Experts of a small language model: 326M tokens.
Below are experts of layer 6 (counted from 0) of a mixture-of-experts language model. Rows are named router (the router's row for the expert) and show model dimensions 192-287. Each number is 128 + 24 x the weight over its row's rms, rounded and kept within 0 to 255.
After each expert's rows: "comes before" lists some tokens at least twice as common just after its tokens as in all text. This comes from a sample of Wikipedia text that the model never trained on. Tokens count by the router's weight.

# expert 0
router [110 187 146 127 126 140 108 116 134 116  98  98 106  83  96 119 104 119 155 135 132 114 113 135 138 117 100 128 145 170  99 142 145 133 158 135 114 137 129 131 133 133 169 120  99 117 152 123 121 150 189 197 106 140  82 104 130 148  97 137 113 149 150 119 122 143 110 135 131 127 147 125 123 103 118 115  97 147 115 172 137  89 144 150 162 106 158 136 134 132  97 109 133 135 153 101]
comes before: "201", "1", "200", "0", "2", "202"

# expert 5
router [116 143 124 132 144 149 142 140 115 120 132  94 161 135 105 128 108  89 106 129 148 103 103 131 139 174 139 157 162 113 134 121 139 130 126 172 102 140 135 139  98  99 165 138 117 159 180 147 155 125 152 146  92 166 162 105 133 123 106 130  92 148 128 134 134 161 147 158 130 135 134 148 127 140 139 140 108 127 157 167 162 106 165 162 131  86  97 147 104 163 136 138 174 111 163 115]
comes before: " ", " \"", " Total", " •", " —", " No"

# expert 1
router [108 135 146 132 152 130 125 119 134 186 134  81 160 131 101  89 133 117 154  94 145 131 121 135 125 112 121 121 155 120 108 137 111 122 134 169 133 137 128 151  82 123 175 128  78 122 123 121 157 146 181 152 107 141 138 138 121 133 134 137 154 126 146 129 104 147 146 160 154 143 146 128 117 158 145 126 104 138 130 141 161  82 104 103 125 145 192 115 113 118 113 157 177 104 120 145]
comes before: " the", " a", " his", " their", " its", " other"

# expert 10
router [129 147 150 118 106 110 115 155 124 108 135 125 115 104 152 116 128  87 128 127 139 124 117 124 139 148 126 130 180 162 118 123 125 129 128 182 109 139 107 135 153 105 140 113 107 131 129 106 144 123 164 196 126 108  98 141 139 137 102 153 101 151 181 146 127 198 166 131  57 101 149 180 144 128 137 106 129 165 127 127 118 114 113 134 143 155 169 106 105 133  89 106 142 147 126 130]
comes before: " a", " to", " an", " been", " in", " not"

# expert 4
router [130 149 158 143 134 122 150 134 107 145 178 134 130 141 127 161 118 128 124 144 109 141 128 153  99 118 112 124 157 168 122 120 111 155 141 128 180 118 152 146 112 113 177 125 128 121 127 127 126 125 173 132 109  97 174 155 160 132 120 137  79 144 154 119 131 136 137 140 122 164  65 130 115 155 170 135 109 127 115 149 109  86 128  87 142 130 129 112 152 123 136 125 137 155 145 113]
comes before: " ", "00", "0", "1", "2", " UTC"

# expert 3
router [104 116 159  79 139 109 138 121 124 109 120 132 142  72 114 104  97 109 145 136 122 137 144 133 124 172 140 110 176 133 137 108 136 114 172 192 167 146 115 131  89 124 131 134 104 136 151 118 100 136 120 120 149  90 121 133 116 103 106 112 136 139 155  96 123 132 159 169  94 137 117 145 139 119  87 106 117 163 108 149 180 133 151 151 156 159 168 155 116 158 118 168 130 131 142  97]
comes before: "==", "-", " The", "===", "The", "|"

# expert 14
router [110 182 143 105 154 201 146 102 131 132 127 160 125 154  99 100 119 131 121 148  96 136 154 147  92 172 127 151 174 139 149 126 113 140 146 191 150 110 154 154 160 149 161 136 134 117 147 127 117 125 156 167 143  94 101 138 165 152 110 146 135 140 115 121 126 122 157 123 151 124 114 165  97 163 125 140  90 145 155 118 136  87 116  89 129 133 146 118 164 154 123 133 149 157 147 163]
comes before: " of", ",", ".", " in", " and", ".\n\n"

# expert 15
router [151 151 153 165  84 175 140 107 137 115 151 102 129 111 115 119  99  99 123 157 104 133 140 160 123 156 151 120 185 170  97 148 134 148 138 143 132 119 152 135 132 116 132 196 144 160 140  99 125  93 169 144  86 131 138 152 165 110 106 118 144 138 135 141 121 143 118 129 134 171 156 178  81 122 146  75 135 142 129 161 143 121 149 141 166  95 138 100 154 133 127  71 183 135 141 149]
comes before: " ", " the", " a", " be", " his", " June"

# expert 12
router [126 136 118 141 185 171 106 136  94 165 132 168  98 123 100 132 157 146 131 142 112 162 161 152 122 158 161 166 165 135 109 120 101 104 146 177 141 143 142 140  88  98 140 120 162 108 152 139 125 136 154 159 109 129 110 126  91 107  96 120 130 145 122 145 131 118 125 112 114 128 141 142 129 161 130 115 123 156  89 146 120 121  99 158  98 160 118  92 111 134 116 148 135 136 130 135]
comes before: ",", " (", "\n", ".\n\n", " League", " School"